python train.py --n_layer=10 --d_model=384 --d_expert=32 --activation="swiglu" --init_std_router=0.017 --rope_base=10000.0 --parallel_block=false --init="normal" --init_std_o=0.0 --init_std_up=0.0203 --optimizer="soap_variant" --warmup_steps=200 --final_lr_fraction=0.0 --dataset="wikipedia_en"
Below are experts of layer 7 (counted from 0) of a mixture-of-experts language model. Rows are named router (the router's row for the expert) and show model dimensions 0-95. Each number is 50 + 15 x the weight over its row's rms, rounded and kept within 0 to 99.
After each expert's rows: "gets" lists some tokens that make up at least twice as much of what it gets as of all text; "mostly gets" lists some tokens that are sent to it at least half of the time. This comes from a sample of Wikipedia text that the model never trained on. Tokens count by the router's weight.

# expert 3
router:51 38 39 47 39 59 31 44 54 49 62 57 61 69 25 33 47 51 55 46 43 55 54 52 46 16 68 45 66 32 68 66 45 39 64 53 54 44 50 65 57 36 35 76 96 31 59 50 32 64 72 40 71 76 52 30 47 75 57 64 44 37 76 42 67 72 51 52 44 37 53 60 71 48 28 38 65 64 57 43 55 33 50 47 49 70 56 55 54 50 66 39 60 63 35 67
gets: " his", "s", " her", " their", "'", " him"
mostly gets: " his", " her", " him", " their", " His", " them"

# expert 58
router:71 38 54 38 35 27 43 50 51 74 61 43 37 72 68 39 58 43 61 55 41 59 54 57 42 36 82 32 58 32 90 43 40 56 62 35 63 61 35 67 93 50 35 54 45 54 55 28 30 52 69 22 53 49 52 70 44 84 31 40 75 61 44 63 13 26 59 64 60 34 30 51 43 49 63 49 22 48 74 56 68 48 28 54 48 79 64 52 53 56 49 54 47 33 49 00
gets: "\n", " well", " co", " non", " Co", " working"
mostly gets: "\n", " well", " co", " self", " NED", " real"

# expert 22
router:42 39 29 46 41 43 53 65 59 70 78 45 17 69 66 65 59 51 72 58 45 55 87 75 68 48 77 50 50 27 59 59 36 51 56 10 57 44 49 59 61 71 45 86 59 55 60 57 54 58 36 55 51 62 39 60 65 73 31 37 63 67 43 58 43 34 60 26 58 29 49 50 43 37 63 55 36 62 45 52 65 57 50 44 72 54 58 48 43 68 41 43 74 60 32 44
gets: "\n", "==", " \"", "===", " ==", " '"
mostly gets: "\n", " \"", " '", "==", " (\"", " “"

# expert 54
router:66 33 46 61 43 37 37 35 54 41 44 36 70 36 34 39 47 42 63 41 40 53 60 89 79 23 70 54 48 68 31 71 75 50 46 29 35 50 43 35 32 57 45 41 53 41 30 53 27 66 61 37 43 30 41 56 48 51 20 50 75 62 29 45 13 36 39 54 47 53 49 45 68 72 18 40 46 66 56 42 54 48 53 57 20 60 75 68 61 37 42 65 35 51 28 32
gets: ",", " and", ";", "),", " or", " but"
mostly gets: " and", " but", "),", "\",", ",", " or"

# expert 48
router:33 60 24 54 55 42 42 50 24 60 45 56 23 83 63 66 37 63 48 41 53 54 42 55 78 65 72 25 36 58 50 65 51 40 61 50 67 54 53 49 69 47 56 70 95 57 49 52 56 64 50 67 56 72 44 75 48 67 68 32 64 51 51 73 47 48 56 51 80 47 43 36 57 51 54 51 73 77 51 33 73 45 60 38 59 41 45 43 52 43 41 51 57 77 32 50
gets: "\n", " (", " \"", "==", "===", "("
mostly gets: " (", " \"", "(", " [", " $", "—"

# expert 7
router:64 59 45 59 57 49 50 48 37 50 41 49 50 79 75 61 45 62 56 42 70 94 26 39 43 36 58 36 79 39 34 54 71 52 99 24 54 41 56 46 48 64 29 47 44 49 28 56 57 62 37 42 56 53 61 61 53 45 37 37 45 61 88 66 37 52 64 33 58 46 28 47 37 18 51 35 51 58 65 40 56 78 40 52 57 66 49 52 53 55 47 36 59 47 46 49
gets: " the", " a", " The", " his", " an", "The"
mostly gets: " his", " second", " their", " third", " its", "The"

# expert 2
router:57 45 51 44 59 50 33 29 51 79 78 47 46 56 43 57 34 43 70 47 44 45 72 86 44 76 39 83 32 26 57 47 29 64 43 48 55 64 59 63 57 36 50 55 75 56 38 43 48 76 52 44 44 64 59 43 33 53 32 24 56 72 44 49 42 37 48 40 42 30 36 52 57 58 40 42 40 27 44 52 75 57 37 34 68 66 58 72 46 48 39 46 59 49 55 33
gets: " that", " which", "s", " this", " time", "ation"
mostly gets: " this", " development", " that", " because", " role", " production"

# expert 30
router:55 03 10 37 57 38 56 48 48 49 55 38 65 62 54 35 69 55 32 52 41 43 55 47 55 60 41 69 64 34 43 68 56 66 39 52 53 53 68 45 57 62 33 45 66 85 34 67 68 58 64 86 25 89 60 61 51 67 68 50 43 50 61 53 70 60 67 64 51 44 67 50 39 70 68 49 11 53 40 62 40 45 41 70 67 58 44 75 47 22 20 44 26 42 34 35
gets: "-", ":", " •", " Location", " Country", "Personal"
mostly gets: " MPC", " Location", " Coordinates", " Website", " Species", " Genus"

# expert 13
router:44 34 23 56 37 44 12 29 26 47 60 38 58 49 09 55 56 32 70 19 52 64 29 55 38 33 72 65 35 35 60 50 62 47 60 11 58 90 34 39 44 35 32 45 55 55 56 17 64 57 58 53 47 51 58 43 54 79 50 34 48 74 84 52 68 28 69 37 59 68 41 34 49 04 33 32 39 53 54 28 75 62 59 52 46 50 32 34 35 32 52 45 73 66 44 46
gets: " 1", " 2", " 0", " 3", " 4", " 5"
mostly gets: " 5", " 1", " 0", " 6", " 3", " 4"

# expert 14
router:46 30 39 50 53 45 30 50 34 38 60 50 35 42 48 65 53 59 73 61 59 60 72 55 48 45 81 51 40 51 41 56 46 54 56 00 65 32 57 51 49 61 28 65 62 50 68 53 53 56 37 43 39 54 35 69 44 61 67 11 75 58 46 54 42 25 63 39 56 37 64 48 26 55 56 42 42 50 31 66 71 42 49 38 64 71 62 58 52 59 30 44 72 46 19 39
gets: "\n", "==", "===", " ==", " \"", "===="
mostly gets: "==", "\n", " ==", "====", "′", "==="

# expert 25
router:45 34 35 82 44 23 51 45 64 74 54 40 73 27 39 43 48 56 41 36 54 42 77 69 62 37 75 50 54 59 55 78 38 57 63 52 51 77 46 44 56 42 39 46 79 40 33 53 46 74 61 57 48 52 69 44 31 47 40 41 51 71 47 55 25 34 53 49 47 74 82 56 58 34 60 52 30 33 38 62 78 53 65 58 58 50 63 37 55 48 46 61 15 44 23 51
gets: " and", " to", ",", " or", " of", " in"
mostly gets: " and", " or", " et", " And", " including", " include"

# expert 5
router:45 35 28 52 76 30 61 53 35 53 34 56 55 55 45 60 31 57 19 35 53 45 57 87 35 37 55 47 48 14 30 63 44 57 71 40 51 24 73 60 48 31 53 53 58 38 49 72 43 39 57 76 35 34 45 83 33 47 48 65 39 55 83 31 60 54 57 45 63 80 61 55 54 33 52 36 47 44 48 31 46 69 40 54 27 45 56 52 48 28 58 40 47 43 54 70
gets: "-", " New", " (", "–", " re", " South"
mostly gets: " New", " Air", "–", " un", " Con", " Un"

# expert 24
router:71 37 43 61 70 32 47 47 42 58 57 55 58 61 65 48 46 31 71 35 81 40 30 50 46 41 48 38 63 55 57 58 64 29 72 34 47 64 70 43 46 50 53 63 52 49 52 63 47 37 38 44 62 37 52 53 37 64 30 25 61 54 49 75 18 39 62 00 57 37 65 51 43 53 59 56 37 41 84 31 69 57 27 68 43 34 49 56 52 55 36 41 49 38 35 51
gets: " the", " The", " and", "The", ":", "="
mostly gets: " the", "The", " The", "=", " These", " &"

# expert 0
router:38 53 70 58 47 35 47 63 59 50 47 40 41 31 31 56 53 60 53 35 53 41 81 69 45 33 35 51 28 27 49 87 59 57 72 22 64 48 81 78 31 53 28 61 41 68 33 34 70 56 57 50 27 58 57 62 53 67 52 40 71 77 51 44 38 51 40 48 45 39 42 41 23 34 68 25 38 55 52 67 54 57 38 36 63 25 25 47 73 40 46 66 41 57 29 58
gets: " |", ";", "---|---|---|---|", " /", " 0;", ":"
mostly gets: " 0;", " MPC", "---|---|---|---|", " 3;", " 1;", " 5;"

# expert 45
router:80 26 40 43 49 40 27 42 27 51 37 66 49 50 27 38 49 53 62 37 32 71 62 48 58 48 70 37 47 18 47 70 60 71 49 33 57 42 49 71 60 34 54 67 48 75 55 54 52 44 37 38 29 24 47 82 34 82 43 56 47 98 49 49 67 64 37 63 61 54 39 35 38 49 47 20 66 51 52 31 65 55 37 30 43 56 71 46 91 46 48 58 59 87 18 46
gets: ".", " |", ";", "==", ").", " =="
mostly gets: ").", "\".", " ==", ");", ".\"", " ==="

# expert 46
router:59 46 49 79 39 38 45 42 52 42 37 51 63 50 45 50 52 47 42 46 40 53 48 77 60 56 43 80 48 40 33 55 75 59 66 50 32 77 65 48 54 50 60 57 68 47 44 84 46 49 58 47 40 51 60 55 49 57 21 43 78 41 52 50 13 57 39 39 46 70 36 47 67 63 23 59 55 57 59 48 51 49 36 60 31 59 68 44 66 34 55 49 49 71 31 46
gets: ",", "),", " years", " time", " (", " year"
mostly gets: ",", "\",", " year", " years", " day", "),"

# expert 38
router:64 63 59 54 39 42 38 59 53 57 60 41 62 37 48 59 42 55 42 31 73 41 62 37 57 47 22 57 55 36 74 51 39 86 42 28 55 60 52 32 59 51 44 39 39 78 43 37 29 66 45 60 19 48 67 55 70 71 57 19 53 43 33 58 32 54 49 35 79 49 62 23 18 46 38 52 46 27 41 53 63 78 46 38 39 37 29 53 71 42 29 58 45 76 32 33
gets: " |", ";", "---|---|---|---|", " 0", " 0;", " —"
mostly gets: "---|---|---|---|", " 0;", " ±%", " +1", " MPC", "aged"

# expert 16
router:48 52 73 56 46 41 44 51 62 63 55 33 52 62 42 36 47 77 50 47 33 51 77 24 26 16 52 30 49 52 41 70 44 44 62 57 27 74 38 38 54 45 34 23 85 54 52 80 53 64 43 51 53 72 50 50 45 50 50 49 22 63 51 62 49 36 39 33 76 68 34 43 56 50 44 37 46 40 57 37 68 28 60 47 30 20 23 34 58 62 52 32 61 59 38 67
gets: " of", " with", " for", " to", "ing", " by"
mostly gets: " tell", " gave", " using", " wrote", " provide", " make"

# expert 8
router:56 55 35 46 60 35 38 66 29 68 27 53 53 51 43 48 37 53 57 47 52 21 50 58 51 22 36 32 80 34 57 64 42 45 68 35 55 26 61 51 35 42 56 49 39 36 68 66 57 58 52 55 41 69 59 64 21 54 78 25 51 60 17 77 28 49 48 37 66 62 60 44 72 31 28 56 53 51 49 32 76 50 43 43 34 42 70 40 47 46 57 44 51 57 46 38
gets: ":", " |", "-", "|", "=", " -"
mostly gets: "=", "):", ":", " GBR", " ESP", " ITA"

# expert 36
router:56 47 36 67 34 35 26 58 41 86 45 48 44 36 29 58 54 47 48 36 43 73 56 40 57 15 71 66 47 38 57 71 62 51 42 44 73 73 45 14 58 30 37 53 83 66 27 45 47 54 63 43 33 68 68 40 57 56 69 59 33 78 64 73 61 77 70 32 45 70 53 66 61 57 49 37 23 29 21 69 45 28 45 71 50 28 42 54 59 43 45 56 78 32 41 52
gets: "s", "c", "a", "t", "i", "re"
mostly gets: "frac", "cep", " sp", "partial", " bo", " fe"

# expert 35
router:63 59 27 62 46 45 59 26 52 59 36 36 66 65 31 48 56 52 40 56 29 36 69 28 49 33 58 52 40 54 60 76 73 43 52 53 43 74 45 49 67 36 57 49 50 66 33 57 55 54 69 40 55 39 57 74 49 46 54 56 44 66 47 60 51 38 67 46 24 88 48 27 55 29 58 44 32 72 48 40 57 50 40 35 43 19 44 65 66 57 16 56 40 60 51 40
gets: " was", " is", " as", " for", " are", " were"
mostly gets: " is", " was", " had", " are", " have", " been"

# expert 50
router:62 34 62 34 53 27 52 45 52 50 71 66 54 51 22 47 49 29 86 43 43 44 66 66 53 42 63 68 74 60 98 69 83 57 40 52 40 61 66 53 51 62 31 55 66 51 65 40 46 37 62 41 30 43 44 67 50 73 51 30 43 69 28 58 52 46 63 49 82 08 52 31 44 34 47 52 69 56 61 47 46 59 27 39 50 38 24 37 38 30 67 43 56 50 37 47
gets: ")", "\"", "---|---|---|---|", " =", " (0)", "|---|---|"
mostly gets: "---|---|---|---|", "|---|---|", " JPL", "|---|---|---|", " (0)", " Nominated"

# expert 62
router:65 28 13 34 52 35 21 44 56 72 65 43 46 26 19 56 39 60 52 45 47 71 45 60 71 49 53 60 38 26 61 32 58 62 58 48 36 24 86 20 42 36 53 70 61 59 56 56 52 48 47 48 48 44 82 54 32 55 31 55 55 60 65 40 49 49 46 47 53 58 42 33 56 64 60 46 34 68 50 57 83 53 38 50 53 46 38 44 67 55 54 47 48 73 42 62
gets: ".", "==", ").", " ==", "\".", ".\""
mostly gets: ").", "\".", ".", ".\"", " ==", " Species"

# expert 10
router:34 68 71 70 76 49 51 72 27 50 48 28 52 67 38 66 64 49 42 11 56 70 67 48 37 35 79 47 61 68 54 83 40 51 61 48 39 72 48 91 59 42 38 55 62 33 51 65 34 34 24 33 45 42 46 32 61 58 50 31 15 56 51 44 54 49 46 59 79 54 66 31 62 31 67 23 38 66 59 57 63 66 38 45 35 29 58 58 37 55 72 32 68 48 26 31
gets: " in", " of", " on", " at", " from", " to"
mostly gets: " in", " during", "In", " on", " at", "On"

# expert 40
router:41 52 53 55 62 55 40 32 41 50 47 40 57 41 53 40 27 48 51 37 69 52 81 43 51 29 57 51 57 44 59 50 61 44 78 45 52 23 95 57 60 28 39 33 48 96 47 72 34 48 61 67 54 51 63 54 56 39 47 42 53 47 54 32 49 29 54 57 68 67 63 38 50 62 53 64 36 51 27 67 55 51 38 32 43 58 73 64 45 19 62 56 83 55 52 78
gets: "'", " the", " University", " his", "’", " College"
mostly gets: " University", "'", "’", " Candidate", " Outstanding", " Director"

# expert 15
router:56 65 55 62 36 33 14 44 58 52 37 38 44 64 55 58 35 78 54 41 58 99 58 18 75 41 39 57 50 51 76 41 50 41 52 39 47 60 48 38 54 59 57 39 53 55 28 18 46 41 43 46 23 70 44 72 91 52 53 45 52 49 72 26 52 64 59 70 70 57 50 19 55 42 59 54 60 37 49 54 31 51 51 57 46 47 40 50 53 49 49 23 67 50 76 43
gets: " a", " an", " A", "A", " another", " member"
mostly gets: " a", " an", " another", "An", " variety", " Supporting"

# expert 19
router:40 57 35 45 46 33 17 47 48 81 36 15 72 20 26 51 61 49 75 50 58 59 33 51 31 50 66 68 31 42 57 56 55 53 61 28 52 47 42 16 33 50 34 40 34 46 60 29 19 35 45 50 16 39 53 51 73 83 42 24 55 50 39 51 55 19 93 34 70 67 60 57 33 33 33 50 44 45 66 55 57 58 48 50 23 62 28 70 55 39 45 68 48 55 49 37
gets: " 1", " 2", " 3", " 0", " 4", " 5"
mostly gets: "%", " 51", " 1–1", "13", " 1–0", "52"

# expert 11
router:77 46 32 39 49 50 44 33 41 57 54 41 70 55 49 41 61 62 68 61 61 20 48 74 45 31 63 68 34 64 62 56 65 72 32 52 53 17 51 57 71 44 54 48 80 52 60 08 73 52 56 78 48 30 69 40 43 49 37 54 15 70 40 56 40 45 69 43 44 37 77 71 69 59 61 44 39 46 50 57 49 36 64 53 57 64 54 55 47 49 48 39 54 51 57 39
gets: "s", " more", " years", "es", " number", " most"
mostly gets: " much", " more", " less", " damage", " blood", " changes"

# expert 9
router:64 52 22 64 57 40 56 45 34 57 64 56 55 76 56 52 54 41 59 63 39 72 55 49 57 37 55 59 46 61 34 40 58 68 36 41 51 55 57 06 76 47 49 83 52 69 46 42 72 42 59 43 54 59 64 87 68 56 40 60 46 54 26 46 38 73 56 40 44 60 95 50 58 58 37 24 49 51 35 45 81 52 65 28 24 39 69 56 57 70 29 60 68 54 25 42
gets: " was", " is", " to", " he", " and", " were"
mostly gets: " was", " not", " is", " but", " he", " who"

# expert 34
router:66 45 25 39 69 57 28 55 16 61 52 29 67 37 40 67 63 68 23 41 68 39 40 37 64 33 31 68 63 46 42 85 59 62 59 39 66 30 38 71 60 65 39 50 62 50 26 47 63 32 47 57 33 52 44 59 55 68 37 90 61 51 28 38 59 46 59 43 49 59 56 64 35 31 43 66 66 29 32 58 51 62 30 43 22 37 24 56 67 40 55 49 36 59 46 38
gets: " |", " 0", " /", " 0;", " 1", ";"
mostly gets: " 0;", " Apps", " DF", " FW", " MF", " (0)"

# expert 59
router:61 35 65 71 42 40 44 47 52 33 52 48 66 48 56 27 42 56 47 45 43 36 29 77 62 47 75 76 51 27 47 44 77 37 53 39 20 54 57 43 52 66 55 45 62 59 56 88 31 55 60 36 46 34 43 69 52 78 33 36 64 49 36 49 13 51 38 38 42 70 48 55 46 48 18 61 46 54 40 24 36 44 29 63 44 62 56 44 76 28 64 63 30 48 21 35
gets: ",", "),", "\",", "\"", " 3,", " 4,"
mostly gets: "),", ",", "\",", " 3,", " 4,", " 5,"

# expert 27
router:50 40 60 44 57 36 60 32 26 57 86 50 28 18 56 68 51 82 48 16 36 72 27 52 38 33 78 60 44 65 45 64 53 49 61 25 29 43 70 37 60 28 59 74 43 42 59 36 27 54 43 43 08 44 49 50 55 53 45 53 55 56 33 37 42 57 48 42 48 62 54 53 57 49 49 34 41 55 51 32 75 94 29 42 47 37 67 48 53 62 32 37 48 59 48 57
gets: ".", " John", " George", " William", " Michael", " James"
mostly gets: " John", " William", " James", " George", " Michael", " Robert"

# expert 39
router:54 50 56 71 53 54 54 64 42 62 44 30 62 30 35 79 47 57 32 09 49 75 64 65 33 44 62 36 67 60 60 74 35 56 56 27 48 61 59 93 50 37 66 55 69 45 54 58 44 33 26 37 54 55 48 32 68 45 59 29 41 33 64 57 38 39 31 46 73 65 77 27 56 20 46 40 36 48 43 75 72 60 42 45 23 18 37 51 38 62 28 66 62 44 25 48
gets: " of", " in", " to", " on", " for", " at"
mostly gets: " at", " during", " within", " in", " until", " after"

# expert 57
router:44 60 51 35 59 30 18 62 43 73 42 47 55 58 66 30 45 57 57 19 39 56 44 73 42 31 45 63 31 45 60 59 55 64 72 47 79 36 37 28 26 47 36 53 68 45 40 49 40 37 36 33 20 29 58 46 44 34 32 21 50 44 69 49 50 30 62 35 47 41 43 52 68 54 44 54 49 42 52 59 64 50 14 41 21 46 38 73 76 32 28 54 39 75 47 74
gets: "S", "N", "E", "W", " S", "B"
mostly gets: "S", "E", "C", " D", " W", "W"

# expert 6
router:66 29 32 43 56 44 54 58 51 51 78 58 30 38 12 46 28 51 31 23 33 38 55 74 60 62 62 47 50 64 52 58 37 48 67 21 51 65 53 46 47 81 61 87 49 62 47 39 61 35 47 37 46 47 53 55 43 36 46 51 39 67 17 65 10 44 54 37 64 33 51 45 50 35 30 42 50 33 69 31 53 21 15 49 56 59 18 59 53 48 68 54 71 50 58 33
gets: "|", " |", " on", " March", " September", " May"
mostly gets: " December", " September", " June", " November", " July", " January"

# expert 1
router:58 49 61 50 49 47 60 23 21 68 48 43 50 69 65 69 63 41 54 28 67 23 61 45 49 35 74 72 59 46 70 61 47 54 39 48 54 63 53 53 80 49 54 54 91 58 63 45 60 48 54 43 35 59 65 57 34 49 46 28 47 64 31 59 38 29 58 45 49 41 82 31 47 66 60 41 53 54 42 15 48 50 55 42 26 51 51 40 41 52 10 51 60 61 46 42
gets: "s", " team", " people", " family", " film", " band"
mostly gets: " band", " house", " areas", " students", " teams", " group"

# expert 47
router:49 45 31 32 59 51 37 84 16 39 52 57 49 35 45 31 69 35 77 34 49 54 63 51 59 42 55 58 77 59 48 57 57 51 53 31 71 68 51 31 63 46 44 73 57 71 39 75 59 85 40 00 37 76 46 62 53 62 44 31 56 69 64 47 70 63 76 41 49 64 43 38 22 60 64 30 76 61 48 44 58 44 40 56 59 46 36 71 46 53 48 36 39 39 67 40
gets: " ", " the", " The", " A", " 2", " film"
mostly gets: " ", " video", " Episode", " Pok", " Best", " TV"

# expert 28
router:50 29 68 46 73 48 46 52 25 59 38 55 50 70 23 32 51 52 44 67 40 33 39 69 25 41 30 47 63 31 18 54 52 63 78 40 59 34 42 63 40 22 59 59 71 49 61 84 50 40 67 56 45 44 37 52 43 70 48 46 31 65 28 45 51 35 62 48 69 54 73 74 47 53 38 32 56 43 43 30 61 30 50 49 41 49 58 45 39 41 57 36 49 53 50 33
gets: "-", "=", "–", " re", " de", ":"
mostly gets: "-", "–", " re", " un", "Personal", "See"

# expert 20
router:56 45 37 52 48 45 50 55 58 50 68 01 59 26 51 35 45 45 75 50 32 33 49 74 59 37 59 31 52 31 49 49 66 77 50 34 30 48 54 53 61 41 57 53 57 56 64 40 41 30 60 58 57 63 65 34 61 47 59 59 67 74 34 60 42 28 57 41 54 52 48 52 29 43 50 47 35 41 72 57 36 67 53 39 14 85 36 41 75 42 26 57 52 52 40 39
gets: " of", " two", " other", ":", " three", " some"
mostly gets: " many", " these", " some", " several", " other", " among"

# expert 60
router:36 76 23 56 51 47 56 52 28 27 51 41 50 73 50 56 33 49 36 55 32 35 35 55 60 71 72 47 30 63 53 72 61 53 43 32 39 60 31 51 53 47 48 58 86 79 22 64 47 43 51 63 52 50 79 37 59 62 58 23 54 56 48 64 51 66 69 55 87 35 14 33 69 57 68 48 20 71 36 41 89 48 45 49 21 22 60 64 39 34 63 52 55 99 04 47
gets: " (", "'", " \"", "(", "/", " ["
mostly gets: " (", " [", " (1", "(", "_{", " (\""

# expert 41
router:66 63 14 54 66 64 50 51 45 24 64 35 57 64 45 74 65 53 64 48 55 62 56 65 54 32 51 60 58 56 36 61 58 40 31 49 72 54 49 15 66 48 52 53 50 54 40 68 62 48 39 33 64 66 59 57 57 67 41 60 22 47 50 55 52 55 64 39 37 85 74 56 62 44 56 56 61 56 44 57 67 56 62 38 47 30 45 49 38 71 34 63 49 59 42 39
gets: " ", " was", " is", " are", " were", " be"
mostly gets: " is", " ", " was", " be", " are", " been"

# expert 61
router:63 59 59 59 69 24 42 60 46 39 39 56 48 56 40 37 61 48 33 59 55 47 40 34 57 28 54 52 43 44 49 53 37 58 58 37 17 57 48 67 52 41 43 47 52 53 57 52 63 52 58 38 47 65 44 55 67 56 74 50 44 65 40 62 57 47 47 35 63 38 34 65 50 32 12 45 58 63 66 05 77 73 51 42 64 25 48 42 50 54 16 51 72 37 73 29
gets: " a", " as", " by", " with", " an", " A"
mostly gets: " called", " a", " named", " where", " as", " by"

# expert 44
router:78 56 49 44 57 50 34 50 55 54 49 51 67 31 21 21 34 62 44 60 62 73 23 35 43 34 56 45 64 55 69 46 49 64 75 22 58 56 53 60 41 61 33 34 43 67 32 67 75 34 41 42 37 41 49 65 51 66 26 22 42 61 42 54 50 55 74 35 71 40 37 32 53 35 67 53 39 32 71 60 34 42 31 68 21 43 53 78 45 39 43 42 49 43 05 37
gets: " the", " |", " The", "The", ";", " km"
mostly gets: " Sheet", " the", "Group", " station", " Pts", " UTC"

# expert 49
router:74 48 60 38 32 08 34 33 24 62 57 44 75 30 30 50 61 71 56 58 60 54 55 30 65 32 66 57 52 44 60 42 43 49 73 46 62 48 58 33 39 42 31 49 64 46 55 43 47 51 38 14 30 61 60 49 43 79 54 42 55 72 39 46 58 66 40 44 66 73 47 40 61 45 62 34 40 36 39 05 81 53 29 43 53 49 53 28 76 47 40 58 50 54 44 31
gets: ".", " |", ":", ").", "\".", ".\""
mostly gets: ").", "\".", ".\"", "{", " \\", "\\"

# expert 51
router:43 47 33 43 74 44 61 66 48 50 63 58 52 50 42 50 37 73 33 51 33 66 59 54 74 40 39 62 41 57 80 69 82 71 54 48 51 63 59 57 40 60 31 59 55 73 46 45 49 66 54 49 34 56 66 64 34 46 82 72 39 77 41 66 33 80 52 37 39 54 60 27 29 27 36 51 47 28 40 47 33 40 36 74 35 29 48 57 42 51 40 54 65 75 38 33
gets: " |", "|", "---|---|---|---|", ";", " de", "|---|---|"
mostly gets: "|", "---|---|---|---|", "|---|---|", "|---|---|---|", "|---|", " na"

# expert 21
router:67 41 70 63 41 27 42 42 47 46 62 15 48 79 53 41 61 36 60 47 36 84 45 48 60 33 44 76 45 22 65 50 68 85 78 48 53 48 55 68 45 59 74 34 67 34 29 63 45 52 46 76 06 44 46 34 35 58 23 38 37 50 44 53 37 40 73 41 60 43 83 62 39 16 55 38 57 41 84 39 69 66 44 51 22 49 34 49 56 26 60 48 41 63 31 59
gets: "s", "er", "d", "z", "t", "al"
mostly gets: "tz", " SWE", "ö", " Kitt", "z", "š"